From a checkpoint of a small mixture-of-experts model trained on Wikipedia.
Size: 20 layers, width 256, 53.8M parameters.
Training: 220M tokens, 3356 steps.
Below are experts of layer 6 (counted from 0) of a mixture-of-experts language model. Rows are named router (the router's row for the expert), gate (a neuron's input weights, with its number), up (a neuron's input weights, with its number), down (a neuron's output weights, with its number) and show model dimensions 64-127. Each number is 128 + 32 x the weight over its row's rms, rounded and kept within 0 to 255.
Before each expert's rows: a language model's description of what the expert responds to; "gets" lists some tokens that make up at least twice as much of what it gets as of all text. This comes from a sample of Wikipedia text that the model never trained on. Tokens count by the router's weight.

# expert 49
Commas in prose. Commas after names, places and clauses, as in Spokane, Washington or November 23, 1997, plus semicolons and "h" in name endings.
gets: ",", ";", "),", "h", " and", ");"
router [160 150 163  95 151 118 138 152 157 178  83 145  99 143 175  45 125 156 138 120 114 159  93 174 183 133 132 108 164 137 170 114 139 135 119 117 134 111  85  77 118 109  87  94 187 105 166 148 118 102 134 140  91 137  85 132 162 126  81 151 146 144  58 201]
gate0 [124 165 174 119 152  79 163 140 113 155  69 158 134 150 121 146 141 126 152 158 186 180 123 148 176  98 122  85 136 110 107  80 130 130 157 151 168 128  83 117 139 158  88 221 104  88 135 108  89 178  91  97 133 136 157 114 128 168  58  82 127  84 108 114]
up0 [124 153 121 134 132 111  52  80  97  98 186 143 147  97 112 139 103 129 113 131 133 110 136 119 152 147 129 121 139 151  94 171 142 161 137 118 131 126  86 183 120 144 167 113 173 178 141 109 130  97 138 126  67 109 101  94  94  73 127 108 131  70  95 169]
down0 [105 160 121 132 194 172  99 123 129 127  78 149 150  89 146 181  97 128 118 121  89 158 151 180 156  77 123  69 145 134 150 126 126 124 132 123 109  98  75 159 116 122 114  80 141 138  93  78 101 133 146 181 182  80 150 103 168 113 127 164 126 157  67  86]
gate1 [100 102  48 130 142 157  40 146 114 181 109 158  96 174  95  73 170 112  98 153 115 148 147  75  85 113 153  36 107 150 164 119 124 164  97 165 138 116 147 122 153 148 101 203  77 130 148 155 132 132  79 114 148 146 133 154  74 175 140 135 121 113 111 140]
up1 [143 142 122  98 158  86 110 176 154 161 116 111 147 173 190 119 156 105  70  70 153 134 129  55 153 132 130 144 120 121  93 113 131  81  93  81 167  88 109 188 114 147 133  60 114 166  90 165  66 172 112 141 114 149 144  89 106 138 137 109 204  91 137 163]
down1 [158 104  99 131 180  86  82 141 121 147 105 118 107 110 142 110  78  66 104  91 158  94  78 117 109 107 113 175 133 156 126 131 164 110 108 174 106 134 112 120 134  65 122 102 156 152 144 112 166  84 153  91 136  75 112 145 117 108 162 138 115 113  88 179]
gate2 [193 176 152 118  98  99 172  97  90 101 159 134 186 110 148 103 176 139 165 132 138 129 164 116  96 194 109 139 148 114 144 126 155  48 137  94 113 125 133 177 124  98 138 103 113 146 156 135 173 110 120  32  67 117 187 186  73 139 130 118 121 182  93 154]
up2 [123 130 126 140 139 153 131  51 170 131 180 150 151 135 147  88 179 149 154 140 103 131  96 134 126 142 104  78 106 155 175 134 123 125 147 178 181 128  84 164 125  96 156  99 181 178 167 125 178 132  45 111 137  95 136 148  98 155 147 110 128 131 125 210]
down2 [ 80 101  80 120  76 166 111 113  86 134 140 136 134 123 109 126 102 113 138 116 109  94 108 157 174 114 156 163 157 102  72 167 170 176 110 141  41 133 107 107 205 111  99 103 108 136 133 106 141 156 107 119 184 142 106 127 158 152 213 112 169 119 103 156]
gate3 [108 193 126  90 155 133 121 124 137  91 175 169 113 173 115 102  80 114 152 156 114 133  51 110 142 105 176 161 143  89 156 144 102 149 121 146 139  93 136 142 110 212 155 176  74 143 148 100 147 156 168 192 119 118 179 142 156 115  75 133 129 143  48 178]
up3 [179 162 125 128 118 110 130 111 132  96 131 115 162  81 106 155  87 111 161 117 140 116 103 132  94  95  83 123 159 126 146 136 127 106 150 134 120 113 132  87 106 170 100 119 101  58  93  83 126 114 142 165 105 171 125 124 162 148  96 150 107 120 102 155]
down3 [160 154 203  82 144 111  77 178  94 120 148 114 137 170  73 114 166  95 123 175 132 162 172 149  91 104  97 131  63 109  92  81 132 161 129 136 114 131 141  84  97  77  84  86 107 123 110 114 174  78 130 114 120 120 101 147 138 176 142  99 171 155 132 115]
gate4 [140 166 129 124 177 124 113 139 153 133 156 144 113 116  73 124 243  99  99 118 142 137 181 118  65  94 140 111 137 122 115 120  92 137 129 147  67  74 135  81 148 116  74 122 152 139 166 171 147 160 102 141 143 120 155 109 144 147 134 144 184 138 157 137]
up4 [118 135  83 150 118  98 136  66 118 136 175  75 114 139 166 113 126 141 121 154 156  90 134 107 126  84 178 113 151 120 106 147 188 113 121  95  78 171 102 176 122 142 206  90 163 129 174 179  84 192 157  91 122 120  56 127 142 159 119 176  56 144 131 171]
down4 [123 128 143  76 115 116 108 191 129 147 182 120 112  75  65 120  89 131 126  91 151 206 149 133 124 142 148 146 152 113 127  90 168 156 110 108 187  73 115 108 136 116 150 134  93  79 167 142 157 141 164 178 167 125 128  59  93  60 102  98 122 103 154  86]
gate5 [138 150 134 113  94 130 118 107 106 141  75 151 129 163 136 117 143 122 140 120 122 168 104 119 134  90 150 175 192  87 145 143 142 196 110 122  36 138 156 139 101  88 104 105  92 117 120  98 166 166 109 119 106  75 139 108 135 133  57  87 135 159 122 104]
up5 [143 121 137 189 140 129 121 152  99 101 114 107  65  69 148 151 102 200 116 176  75 104 173 154 163 119 142 125 150 126 119 159 134 130 132 169 176 125 123 204  88 147 182 110 164 154 169  77  78 134 138  87 138  84 162 165 101  87  97 171  86  87 112  80]
down5 [ 96 142 172  99 116 142 129  87 161 152  93 111 109 161 123 123  63 120 173 158 146 124  99 111 149 171 117 160  94 104 177 178 149 112 115 152 127  76 143 119 112 183 153 173 172 181 121 131  89 166 163  68 165 105 178 120  87 103 121  97 140 121 120  85]
gate6 [117 140 143  68 116 106 189 157 110 171 207 162 157 106 137  67  58 109  47 134  82 140  91 132 135 146 133 177 136 129 158 145 102 115 146 113 238 109  83 160 100 140 126 119 105 187  53 142 173 171 126 159 156 160 119 149  89 173  86 122 106 113  98 100]
up6 [116  76  97  93 130 118 151 165 113  97 205 125 123 187 176 137 128 112 107 123 105 113  86  64 147 127 163 104  79 145 135 114  74 133 107 107 178 102  89  89 152 120 107 171 114 142  99  89 161 136  86 191 146 157 117 179 118 151 139 131 142 102 148  92]
down6 [133  98 127  80  75 125 142  77  96 100 119  81  79 134  98  73 129 151 124 108 112 230 159  99 156 137 123 147 182 117  80 135 107 126 118  98 153  99 142 100 161 185 188  87 127 135 103  85 133 121 112 181 139  99 151 156 138  27  91 116  99  83 139 172]
gate7 [168 107 148 168 141  92 158 164  96 172 102 140 163 212 134 151 130 157 124  96 200 137 104  89 139  96 136 173 154 146 142 113 165 180 108 187 141 145  92 161 145 102 164 102 197 168 228 105 184 139 116 144 122 106 132 144 114  93 137 148 110 109 142 187]
up7 [157  51 132 108 125  65 160 129  57 136 166 110 126 114 167 180 139 138 177  94 169  92 102  81 110  69 120 100 118  95 115 136 174 167  95 208 123 137 116 125 104 119 198  89 173 126 160 112 136 110 143 118 109 107 146 104 149 191 120 141 115  78 136 163]
down7 [108 205 160 149 159 152 134 152  82 123  68 188 161 158  91 141 126 115 112 140  97 134 174 138 109 130 112  75 108 148 118 162 139 123 105 138 104 118 134 179 133 120  97 174  95 112 139  88 118 200 168 157 122 153 136 128 127 108 103  98 111 131 128 167]
gate8 [ 80 112 138 138 116 142 172 149 143  49 170 183 130 167 193  58 123 105 179 121  93 119  97 146 103 115  98 158 113 137 175 137 148 177 113 130 112 117  76 115 147 124 137 120 116 101 140 144 102 111  86 121  86 113  78 172 153 125 103 165 149 106  99 110]
up8 [150 109 127 115 138  91 155  99 127 135  88  58 136 114 157 169 103 139  82 117 168 145 103  99 154 123  60  83 162  95 124 126 166 114  77 146 255  59  75  95  83  31 104 133 116 100 144 139 173 181 141 162 130 116 147 101 118 138 151 169 145 124 138 111]
down8 [ 67 108  76 161 129 152  94 145 104 111 134 138 162 166 143 103  98 140 175  63 158  82  74 102 162 178 102  61  95 168 141 128  98 106 108 142 154 134 163 100  98 154 116 123 103 107 127 126 108 135 166 128 159 122 146  94 121 155  71 121  94 122  67 196]
gate9 [136 145 145  90 103 107 134 190 152 167 133 109 147 146 152 148 148  92 174 164 162 163  93 155 128  89 133 120 141 147 195 143 170 143 148 139 159 156 109 134 110 124 155 133  96  99 165 133 169 110 106 130 139 164 183 148 102  93 129  88 169 178 106 180]
up9 [117 127 130 126 111 154 166 106  74 101 111 107 138  99 109  93 175 119  86 124 149 130 139 130 124 107 106 109 126 154 168 122  97  92 154  76 142 130 143  79 122  70 127 144 192 154 150 159 122 196 141  83 160 106 122 126 172 113 125 169  65 148 137 128]
down9 [145  95 137  71 122  95  82 185 124 132 125  97  56 166 172 106 148 153 137  99 161 124 138 120 155 151 119 118 145  91  94 122 155  93 120 141 154 154 132  66 124 103 146  87 107 144 166  64 145 121 158 163 139 126 110  53 111 179 124  96 105 129 117  89]
gate10 [154 122 121  74 107  95 107 142 170 101 172  82 132 173 142  83 144  84 183 111 127  80  71 104 122 103 119 124 123 127 122 126 115 114 126 166  76 138 122 104  89  79 127 108  53 136 106 128  85 127 100 170 140 103 149 114 110 187 145 131 146 166 152 105]
up10 [131 183 105 120 109 120 132 111 145 113 113  95 166 120 107 102 122  79 178 125 139 103 143 137  72 159 150 168 111 198  88 135 108 129  89 127 160 118 125 142  81  93 155 139 120 155 114 116 150  84 116 127 124 124 140 192 144 111 187  66 111 110 158 142]
down10 [ 97 113 158 187 111 152 127 167  94  96 129 138 151 162 105 140  97 138 118 149 124 135 171 114 123 143 157 188 123 162  93 117  77  84 124 113 118 143 155 131  83 120 128 144 103 128 131 139 184 107 148 152 105 115 165 144 160 122 119 112 119 142 174 130]

# expert 58
Numbers and -al endings. The ending al in equivalent, social, municipality, plus digits, decimal points and degree signs in coordinates, vote counts and measurements.
gets: "al", ".", ":", "D", "–", "val"
router [184 136 159 148 149 117 121 164 169 100 158 165 104  79 140 104 138 145  81  97 115 113  78 137 159 125 120 178 142 129 121 135 124 162 118 132 110 144  61 125 103 156 104  98 118 139 169 151 162 141 137 148 121 185 144  99 147  88 134 114 111 150  90 134]
gate0 [173 184 107  99 127  91 158 165 140 157 123 136 133 119 114  84 162 146 101 169 195 121 104 122 101 147  52 133 127 156 117  75 105  95 175  98 103 148 161  75 157 152 176  95  85  93 112 166 110  76  76 174 152 107 150 114 178 108 183 166 166  92 121 130]
up0 [120  97 129 120 140  52 122 125  99 185 104 179  97 103 109 108 150 103 111 182 142 112 113 147 114 107  72 134 151 151 129 198 116 124 135 140 139 180 126  95 132  58 179  85  84 101 112 189 113  58  54 163 169 115 133  87 140 125 130 131 139 122  96  99]
down0 [122 193 142 147 125  83 103 107 105 140 137 132 139 130 132 150 139 150 134 115 140 189 159 115 125 176 128 181 143 113 136 124 114 194 145 117  62 130 132 135  80 147 113 160 120 114 113 113 102 147  97 172 129 132  84 117 122 163 197 153 127 170 151 128]
gate1 [188 149 174 110 153 109 119  87 125 138 129  97 143 182 133 110 128 156 128  81  97 137  98 109 112 120  57 169 109 120 124 119 155 138  76 178 107 101  93  66 101 107 158  84 155 137 211 135 155  93 124 149 119 129  92 144  82 107 123 129 136  98 229 154]
up1 [150 156  86 119  97 156 111 136 162 105 150 145 104 104 102 116 151 120 165 129 168 141 129 114 133 156 154 159 127  83 196 148 172 121 104 166 166 107 191 168 150 183  82 114 121 134  69 154 113  99  95 129 113 175 158 158 149 155  82 158 101 138  89  89]
down1 [108 164 105 164 128 100 106 128 162  93 124 154  82 123 118  87 118 138 119 142 146 165 164 128  76 125  79 112 118 196  84 101 118  42 139 126 187 132 138 171 116 123 166 151 151 167 116 128 129 156 164 147  89 118 134 147 129 147 146 115 139 111 166 157]
gate2 [124 141 125 107 124 138 130 163 184 158 136  81 127 103 186 157 147 118 160 117 115 134 112  60 143 139 127 122 152 138 103 119  72 168 137 106 102  92 135 108  68 129 121  72 117 161 132  99  83 128  72 108 146 134 139 158 130  72 119 183 111 155 120 108]
up2 [117 111 137 127 131 149 124  85 129 181 115 175 134 126 117 137 140 179 168 156 120 115 153 141 123 153 158  93 168  91 103  64 136 121 158 139 140 129  72 103 147 145 143 135 135  82 108 110 127 134 131 118  83 154 122 118  72 149 100 132  72 152  91 178]
down2 [129 154 142 122 161  87 102 112 123 154 104 171 143 123 169  99 121 152  85  97 119 124 141 107 161 138 116 110 136  92 157 162  73  58 177 118 129 135 150 144 174 141 132 174 173 181 130 194 159 134 111 114 109 138 163 120 131 105  79 132 157 158 115 140]
gate3 [130  96 175  80 158  92 102 180 134 154 111  95 117  86 148 146 169 153 134  93 128 104 166  77 141 143 161 173 150 152 125 171 168 121 153 122 134 155  55 170 194 134  86 123 191 121 174 136  79  54 134  67 111 152 127 161 167  99 111  90 176  75 106 111]
up3 [120 103 139 118 130 120 122 174 133 152 153 124 131 130 118  35 104 149 140 110 177  97 161 117 110 119  94 132 190 135 125 163 114 101 152 186 157 164  87 167 138 115 140  91 149 100 165 114  74  77 134 115  87 122 151 157 111  68  95  82 131  80 161 128]
down3 [169  76  88  70 127 128 126 155 153 167 103 109 156  98 150 142 132  81 156 124 104 163 153 125 125 156 101 136 141 127 143 136 157 111 170 155 139 124 121 135 212 134 104 130 151 143 147 133  53 137  78 126 124  93  88 186  96 170 137 150 136  90 125 172]
gate4 [147 181 101 173 103 121 103  61 123 105 133 156  75  85  71 132 155 132 102  72 108 134 120 119 140  93 120 133 130 131 131  80  98  98 115 145 101 171 135 139 180 192 136 111  81 132 174 163 192  83 108 107 151 152 120  83  86 100 132 159 108  68 158  93]
up4 [143 120 125 141  89 107  95 135 116 128 116 136 164 131 138 133 147 123 152 133 128 152 131 219 145 163  93 132 161  97 120 116 130  96 142 127  82 127 128 149 131 107 105  69  76 127 128 181 109 166 106 187 151 154 109  98  75 154 132 160 140 101 140 120]
down4 [100 153 175 154 114  95 131 141 102 152 167 146  55 130 184 130  95 189 134 100 153 131 129 119 168 145 162 174 130 110 176 113  82 117 125  90  95 138 180 168 151 131 133 134 126 159 126 105 156 177 144 121 144 148 158 141 116 153 108 107  96 130  91 163]
gate5 [ 96  79 143  95  51 145 125 142  88 144 112 166 142 134  87  47 137 128  89 138 125  77 165 178  90 110 125 178 181 108 130 143 196  75 129 108  90 184 104 136 104 143 129 146  72 154 161  62 112 137 121 151 194 123 142 133  89 118 134 123 103 167 118  89]
up5 [111 133 203 116 170 149 121 119 133 139  87 123 128 117  86 142 108  85 144  80  75 131 118 178 135  91 142 120 152 139  86 106 115  87 120 147 132 172 120 116 110 107 126 143  40 113 127 141 155 146 149 109 162 113  56 128  74 162 100 178 136 160 180 190]
down5 [189  63 151 111 143 162  91  90 128 130 112 121 119 158 129  77 197 113 125 127 138 122 166 111 111 113 150  92 161 173 109 100 130 148 140  98 104 148 150 185 163  97 103 102 104 114 123 142  77 130 158  67  63 212 121 120  86 189 161 170 137 112 111 157]
gate6 [129  95  65 170 127 117 131 152 196  69 168 168 177  86 133  91 155 114 157 128 112 111 120 124 189 127 162 137 122 134 135 137 131 149 141 101  80  57 128  93  90 174 110 127  66 184 125 114 120 165 146 131 126  94 159 135 147 121 109 157  70 171 172 144]
up6 [164 124  11 144 137 129 108 118 180 129 100 111 112 118  99 113 106 156 128 116 156 154 142 157 120 106 123  84 135  94 136 122 111 143 115  78  81 124 143  86 156 156 111 124  99 150 102 168 111  99 156 161 139 143 183 163 145 141 160 156  78 101 159 170]
down6 [168 108  83 137 151  88 130 100 111 113 164  81 152 165 148  86 115 170 106 141 208 138  89 157 103  94 101 157  66 129 114 153 109 119 111 123 171 116 108 119 105 116 131 121 103 172 122  95  93 108 147 151 162 135  99 115 140 152 100  94 148  78 174 129]
gate7 [142 163  60 213 116 101 126  68 177 133 100 114 135 117 124 129 168 190 149 154 108 108 101 105 129 148 129 133 118  91 114 144 176  96 146 155 124 169  68 131  80  72 173 117 161 148 174  71 107 133  92 119 155  99 168 115 154 154 118 124 186 119 148  92]
up7 [122 130 111 186  95  80 118  14 104 141  87 105 150  97 120 124 145 214 101  95 150 128  94 115 135 136 113 144 123 132  79 126  98 115  93 110 114 109  64 146 122 127 178 115 109 128 118  73 106 110  82 116 144 108 118 125 129 156 113  77 166 120 139 121]
down7 [135 119 140 138 106 123 147 151 117 116 164 125  85 160 158 154 151 145  94 114 129 163  93 126 190  84 151 126 112 113 105  51 134 120  66 178 105 166 113 172 164 126 163 123 117 101  58 132 146  54 139 105 122  93  80 121 121 138 194 116 115 139 116  98]
gate8 [116 112  96 178 123 142 174  86  96  72 152 140 144  77 144 139 160 100  90 101 143 148 156 110 158 101 136 112 145  76 164 144 151 137  37  82 160 133 113 117 131  68 117 138 135 128 179 100 166 112 109 154 156 149 210 173 125 178 101 126  74 175 145  66]
up8 [179 113 160 122 109 176 121 183 201 154  79 115 121 140 143 139  87 120 103 165 127  91 120 138 145 126 175 145 162 110  80 142 150 126 167 177  77  96 181 183 124 212 100 159 140 105 113 161  98 162 122 110 150 132  64  91 138 102 140 141 201 138 141  85]
down8 [101 124 185 115  49  81 126 147 144 101  94 145 133 160 113  95  93 128 182 116 156 168 130 152 125 152 125 193 141 165 164  93 137 134 128 134 123  81 137 157 144 151 147 109  88 130 116  84 127 135 186  53 161 124  78  74 152 166 160 166 152 104 143 125]
gate9 [177 147 113 124 146 141 166 115 130 104  74 155  68 119 115 159 120  90  75  90 116 127 157 175 175 161  97 104 113 106 143 109 100 150  53 149  99 124  60  86 116  92 136 146 121 150 139 130 134  94 121 107 142 152 179  87 126  78 179 134  86 150 183 144]
up9 [141 139 159 170 152 144 172  92 116 107 146 184 151  99 158 132 114 103 100  85 133 168 119 180 115 120 131 139 119  95 196 125  94  83  85 145 117  99  99  44 116  91 106 130 150 105  59 172 108 144  92 119 129 157  97  81 157 105 177  85 153  88 164 117]
down9 [154 163  60 130  98 154 130 105  91 115 205  93 151  97 120  92 123 105 134 121 138 135 147 134  85 173 153 116 128  57  93 135 146 138  99 119  90 140 132 164 164 160  58 125 171 161  80 111  69 141  91 164 148  83 147 152  84 169 140  94  84 198 144 198]
gate10 [127  83 158 125 121 135 140 175 113  77 122 135  91 135 153  89 153 150  77 109  92 104 168 147 129 107 127  54 112 171  59 183 108 135 143 157 125 182 103 131  80 107 170  97  78  79 147  89 175 170 111 173 126 142  80 106 142 121 161 112 143  98  68 147]
up10 [177 178  99  87 149 116 155 104 197  88 100 140 121 173 130 160 114 155 155 143 134 161  82  97 152 109 111 102 147 140 136 115 121 130 137 144 134 106 140  85  87 128  98 186 116 144 121 147 139 122 143 124 103 156 100 129 104 166 126 105 158 138 123  91]
down10 [129 128 151  84  56 126  91 114 110 147 118 128  60 118 130  99  96 106  86 105 147 140 165  81 129  87 173 130 107  91 115 160 105  95  68 108 134 113 103 170  68 127 108 183  64 128 177 106  63 118 125 131 164 130 148 160  89 136 138  85  95 185 107 143]

# expert 45
Periods and punctuation. Periods ending sentences and abbreviations or initials, e.g. George C., Mr., c. 1942, plus colons, exclamation marks, question marks, subscript braces.
gets: ".", ":", "le", "t", ").", "ver"
router [119 128 126 138 139  61 122 147 179 139 108 113 112 125 131  63 137 127 144 112  69 147 166 148 133 177 134 118 144 137 189 123 142 171  66  86  99  97 118 115  98 195 129 111 168 163 116 137 150 129 120 105  91 135  91  98 214 143  80 216 122 135 124 180]
gate0 [145 100  91 119 137 143 111 143 151  58 109  82 111 122 141 147 140 137 159 150 105  92 123  97 144  83 165 149 145  76 131 152 153 158 118  97 153 122 171 121 108 161 170 132 125 124  85 140  92 154 108  74  64  93 110 129 158 175  95 123 151  89 137 108]
up0 [ 86 109  67 163  88 143 139 127 163 115 121 104 144  74 149 202 114 187 152 158 126 121 156 119 137 105 115 162 167  58  70 113 162 142  82  80 115 135 130 136 105  94  97 144 107 130 100 140 163 113 148  82 115 109  82 132 158 107  86 161 172 134 156 126]
down0 [131 163 189 118 139 127 106 161 121 129  84 171 172 118 138 129 151 158  45 144 161 134  91 148  81 120 128  76 200 184 146 163 162 159 141 102  91 109 116 146 166 161  95 126 134  72 131 171 100 148  85 129 173 152 166 112 139  99 111 103  93 111 122 149]
gate1 [155  75 109 166 147 127 111 144 101 163 116 175 140 153 159  83 158 108 109 175  74 128 111 149 153 134 120 114 178 117  62 120  83 163 134 122 199  84 105 120 131  63 113 146 154 173 122 132 176 134 100 128 131 142 144  90 116 132  53  84  98 128 130 176]
up1 [ 95 156 155 117 164 184 140 106  80 218 129 121 127 122 114 107 190 108 109 160 189 123 128 188 141 116  77  99 140 183 117 146 150 161 114 109 120 122 113  90 132  75 157 151 189 161  51 163  91 112  96 106 154 136 139  94  99 126 114  85 162 143 117 197]
down1 [147 158 116 150 163 139  62 128  96 114 135  67 147 105 128  95 125  78 149 107 154 173 169 126 136 199 129 168  93 138 148 141 175 158 102 116 183 127 130 104  93  30  97 131 115 103  61 118 149 100 152 155 112  99 153 141 117 151 121 129 184  88  95 175]
gate2 [ 94 113 118  92  80 162 122 127 118 147 138 146 145 125 171  87 164 128  91  86 108 137 197 215 168  97 134 135 170 141 125 139 125 141 155 164 119 141 123  37 107 171 121  92 161 190  94  85 199 129 120  97 156 112 132 110 158 106 114 150 127 134 137 144]
up2 [135 116 124 128 113 190 163 142 115 101 153 146  97 124 115  74 117 108  56 139 142 147 101 146  84 162  61 129  75 112 174 167  78 136  78 120 161 129 146 113 157 112 126  93 127  74 119 138 151  99 166 124 135 145 131 130  92 118  97  90 111 141  69 131]
down2 [119 158 138  98 171 131  80 133 139 183 118 139 147 150 129 182 172 136 133  33 135 155 158 167 137 157 111 164 133 112 115  81 133 180 116 109 121 127 115 158 111 151 137  96 145 135 183 129 113 142 124 164 143 117 157  65 130 109  98 173 143 114 137  72]
gate3 [147 147 103 181 154 108 152 157 100 173  94 134 100  76 138 115  97 100 135 146 138 119 130 125 152 130 162 132 123 109 192 110  64 133 119 151 169  93 111 140 155 145 109 154 131 149 123 124 151 127 167  94 153 203 135 141 178 118 100 124 122 126 132 113]
up3 [136 122 106  91 176 167 132 110 145 152 145 116 109 168 170 152 170  61 139 127 153 146 110 130 182 115  92 135 130 185 139 145 114  89 121 150  75  98 147  91 122 155 132  67 122 122  99 176 178 168 152 149 153 120 178 167 123 162 132 188  92  80 154 138]
down3 [102 141 136  92 101 155  79 107 115 160 189 131 162  85 177 199 106 136 119 158 115 142 108 106 152 147 127 141 114 128 131 113 116 134 102 125 183 143 155 113 135 152 125 128  88 167 194  97 148 149 147 166 198 160 117 184 156 155 149 152 113 127 120 135]
gate4 [129 188 125 155 109  81 144 108  64 194 144  86  81 156 152 147  88 117 145 104  99 113 158 120 185 173  99 161 200 177 140 105 123 146 176 106 144 100 126 158 129 145 161 127 163 104 193  91 128 118 194  76  79 119  60 135 107 141 107 143 112 147 187 126]
up4 [132 140 133 105 100 142 111 121 214  74 154 207 137 168 165 142 166 107  92 119 190 152  78 126 103 137 161 101 127 127 132 174 184  98 117 191 111 111 139 120 136 108 127 131 114 115 170 148 142 151  67 170 134 154 141  74 175  93 138 115  86  88 101 179]
down4 [109 156 127  61 209  92 133 162 120  87  92 158 118  94  62  87  91 117 150  93 172 138 165 110 104 162 130 145 166 115 105 167 134 160 102  83 150 157 164 183 122 184 143  97 132 105 128 120 133 112 119 184 116 116 189  63 156 110 137 140 128 158 135 149]
gate5 [124  84  99  86 107  51 155 143 134 131 107 119  80 113 149 100 164  86 111 138 114 118 107 121 128 147 105  70  91  80 156 113 104 212  75  68  84 123 104 106 170 152  97 174 189 137 141 130 144 155  68 117  84 107 146 106 164 144 168 142 121 130 101 192]
up5 [ 98 141 161 188 116 108 105  96 119 136 141 142 110  97 108 136 139  84 118 114 133  65 151  65  72  77 148  62 156 172 111 129 124 135 178 141  99  81 133 127 126 138 171  70 190 168 108 110 138 139  51 169 111 148 125 141 109 112  68 127 128 132 132 127]
down5 [114 139 172 144 144  42 203 106  74 178  91 122 145 129 175 108  95 113 122 141  90  88 119 197  86 135 115 149  85 161 134 119 147 150 185 143 159 141 117 159  91 135 144 167  84 123 114 126 137 140 152 174 132 124 173 126 133 124  87 144 156  98  98 148]
gate6 [115 152 117 108 177 159 137  87 190 113 146 181  86 144 155 126 136 114  93 106 158 120 163  60 158 171 115  63  91 158 103 144 148 172  97 135  76 119 163 155  94 170 158  89 112 154  98 136 115 139 137 129 172 140  91 126 146 167 110 114 129  98  94 128]
up6 [ 57 122 114  79 174 102 152  89 181  92 149 152  97 168 138  87  90 128 129 111 140 140 139  95 145 149  96  71 156 136  74 146 135 179 109  76  90 138 159 164  97 125 224 106 133 161 108 143  98 160  55 127 142 130 114 108 138 148 120  57 132 104 105 112]
down6 [ 97 187 134  90 178 122 116  97 133 118  91 168 153 159 148 171 135 164 138  82 156  89 123 103  86  94 167 178 181 111 103 129 111 158 112 195  76 149 116 126 118 171 145 160 132  72  96 176 109 136 156 119 158 121 222 111 104 143 131 152  99 134 154 147]
gate7 [188 161 153  61 109  98 129 177 154 123 137 134 176 113 138 139 160 133 181 119 158 173 189 159  88 122  96 125 165 132 130 139 182  81 105 113 103 128 158 110 150 158 106 110  66 143 139  81 160  99  99  96 110 102 101 162 147 111 113 185 129 139 108 128]
up7 [124 143 152 146 140 127  96 106  79  74  95  76  91 132 156 107  81 135 169  81 143 127  88 135 151 126  79 141 183 170 106 148 147 137 168 124 156 136 120 129 108 123 151 128 105  88 192 131 157 143 136 131 140 202 125 134 116  93 124 187 125 128 117 152]
down7 [ 98  77 163 135 108 140 131 139 175 137 142 119 142 119  77 153 168 119 128 142 108 118 146  66 157 102  99 133 126 188 161 131 111 212 137 110 191  86 139 135 139 121 133 123 128 163 138 128 139 149 110 125 100 117 184 171 100 159 169 130 136  65 156 174]
gate8 [ 76 140 115 112  26 156 119 137 110 111 110 163 163  31 137 126 209 158 106 153 100 134 137 117  84 184 114 133 154 166  91 136 124 164 121 102  82 120 154 125 132 118 122 152 102 113 132 107 129  99  93  90 138 124  62 144 146 174  73 147 111 136 202 151]
up8 [ 96 155 181 137 104 138 142 183  90 115  89 134 146  69 166 169 190 133 151 156 151 127 133 182 101 120 112 121 163 176 117 135  89 170 151 160  62 106 173 167 137 143 124 131 100 127  63 142 135 120 117 120 139 128  63 130 139 181  64 122 117 122 109 125]
down8 [139 150  99 131 148 128 213  54 159  76 155 119 136 125 148 134 145 131 111 140 195 116 190 160 141 134 133 105 146 136 180 135 155 108 115 116 118 107 139 154  72 128 114 174 147 137 129 131 112 150 104 144  85 130 138 121 109 196 164 127 120 111 108 164]
gate9 [ 96 172 124 121 206 116 100 143  82 117 137  92 155  86  49 126  43  58 121 135 126 170  84 157 122 125 142 107 139 119 147 113  39  75  87  92 145  64 140 107 153 153 155 101  71 166 159 120 114  63 103 106 110 105 143 187 131 123  98 153 119 114 150 111]
up9 [156 154 168 114 150  90 190 103 143 114 178 160 163 101 112 116 137 142 149 129 120 119 161 108 114 168 123  92 150 113 103 138 107 198 130 168 123 105 157 132 104 181  85  71  90 146 128 119 131 125 144 125 115 179  91  71 100 186 187 164 136 169 201 139]
down9 [124  98 109  57 138 119  80  83  94  92 132 115  99  92 135  88 189  86 112 169 150  78 141 152 131  82 179 148 117  93 142 162  92 120 127 117  69 160 149 190  66 122 124 138  78 125 149 136 151 163 109 105 154 139 127 133 131 110 139 134 131  73 125 140]
gate10 [162  97 131 104 107  67  71 134  91 179 145 125 139 185  87 168 188 142 121 137  79 122  73 105 110 121 106  83 130 155 125 113 131 165  96 122 170  93 130 120 135 165  71 165 161  91 132 128 114 145  59 163 143  95 109 109 181 147 124 130 127 166 170  82]
up10 [101  92  71 149 103  58  91 171 161 183 109 107 179 169  98 199 108  97 136 129 119 114 110 106 150 130  82 116 128 153 138 163 132 187 123 124  92 123 151 165 153 144  93 150 133  87 148 146 155 136 148 171 104 107 167 126 149 100 134 137 110 142 149  80]
down10 [142  89 116  55 126 132 123 127  96 148  80 155 101 139  97 103 128 109 198 171 127 113 170 187 109 123 123 108 135  74 168 155  97 138 179 136 127 154 115 123 134 148  62 180 112 122 131 168 143 125  79  34 140 160 142 104 100 119 134 123 114  92 147 138]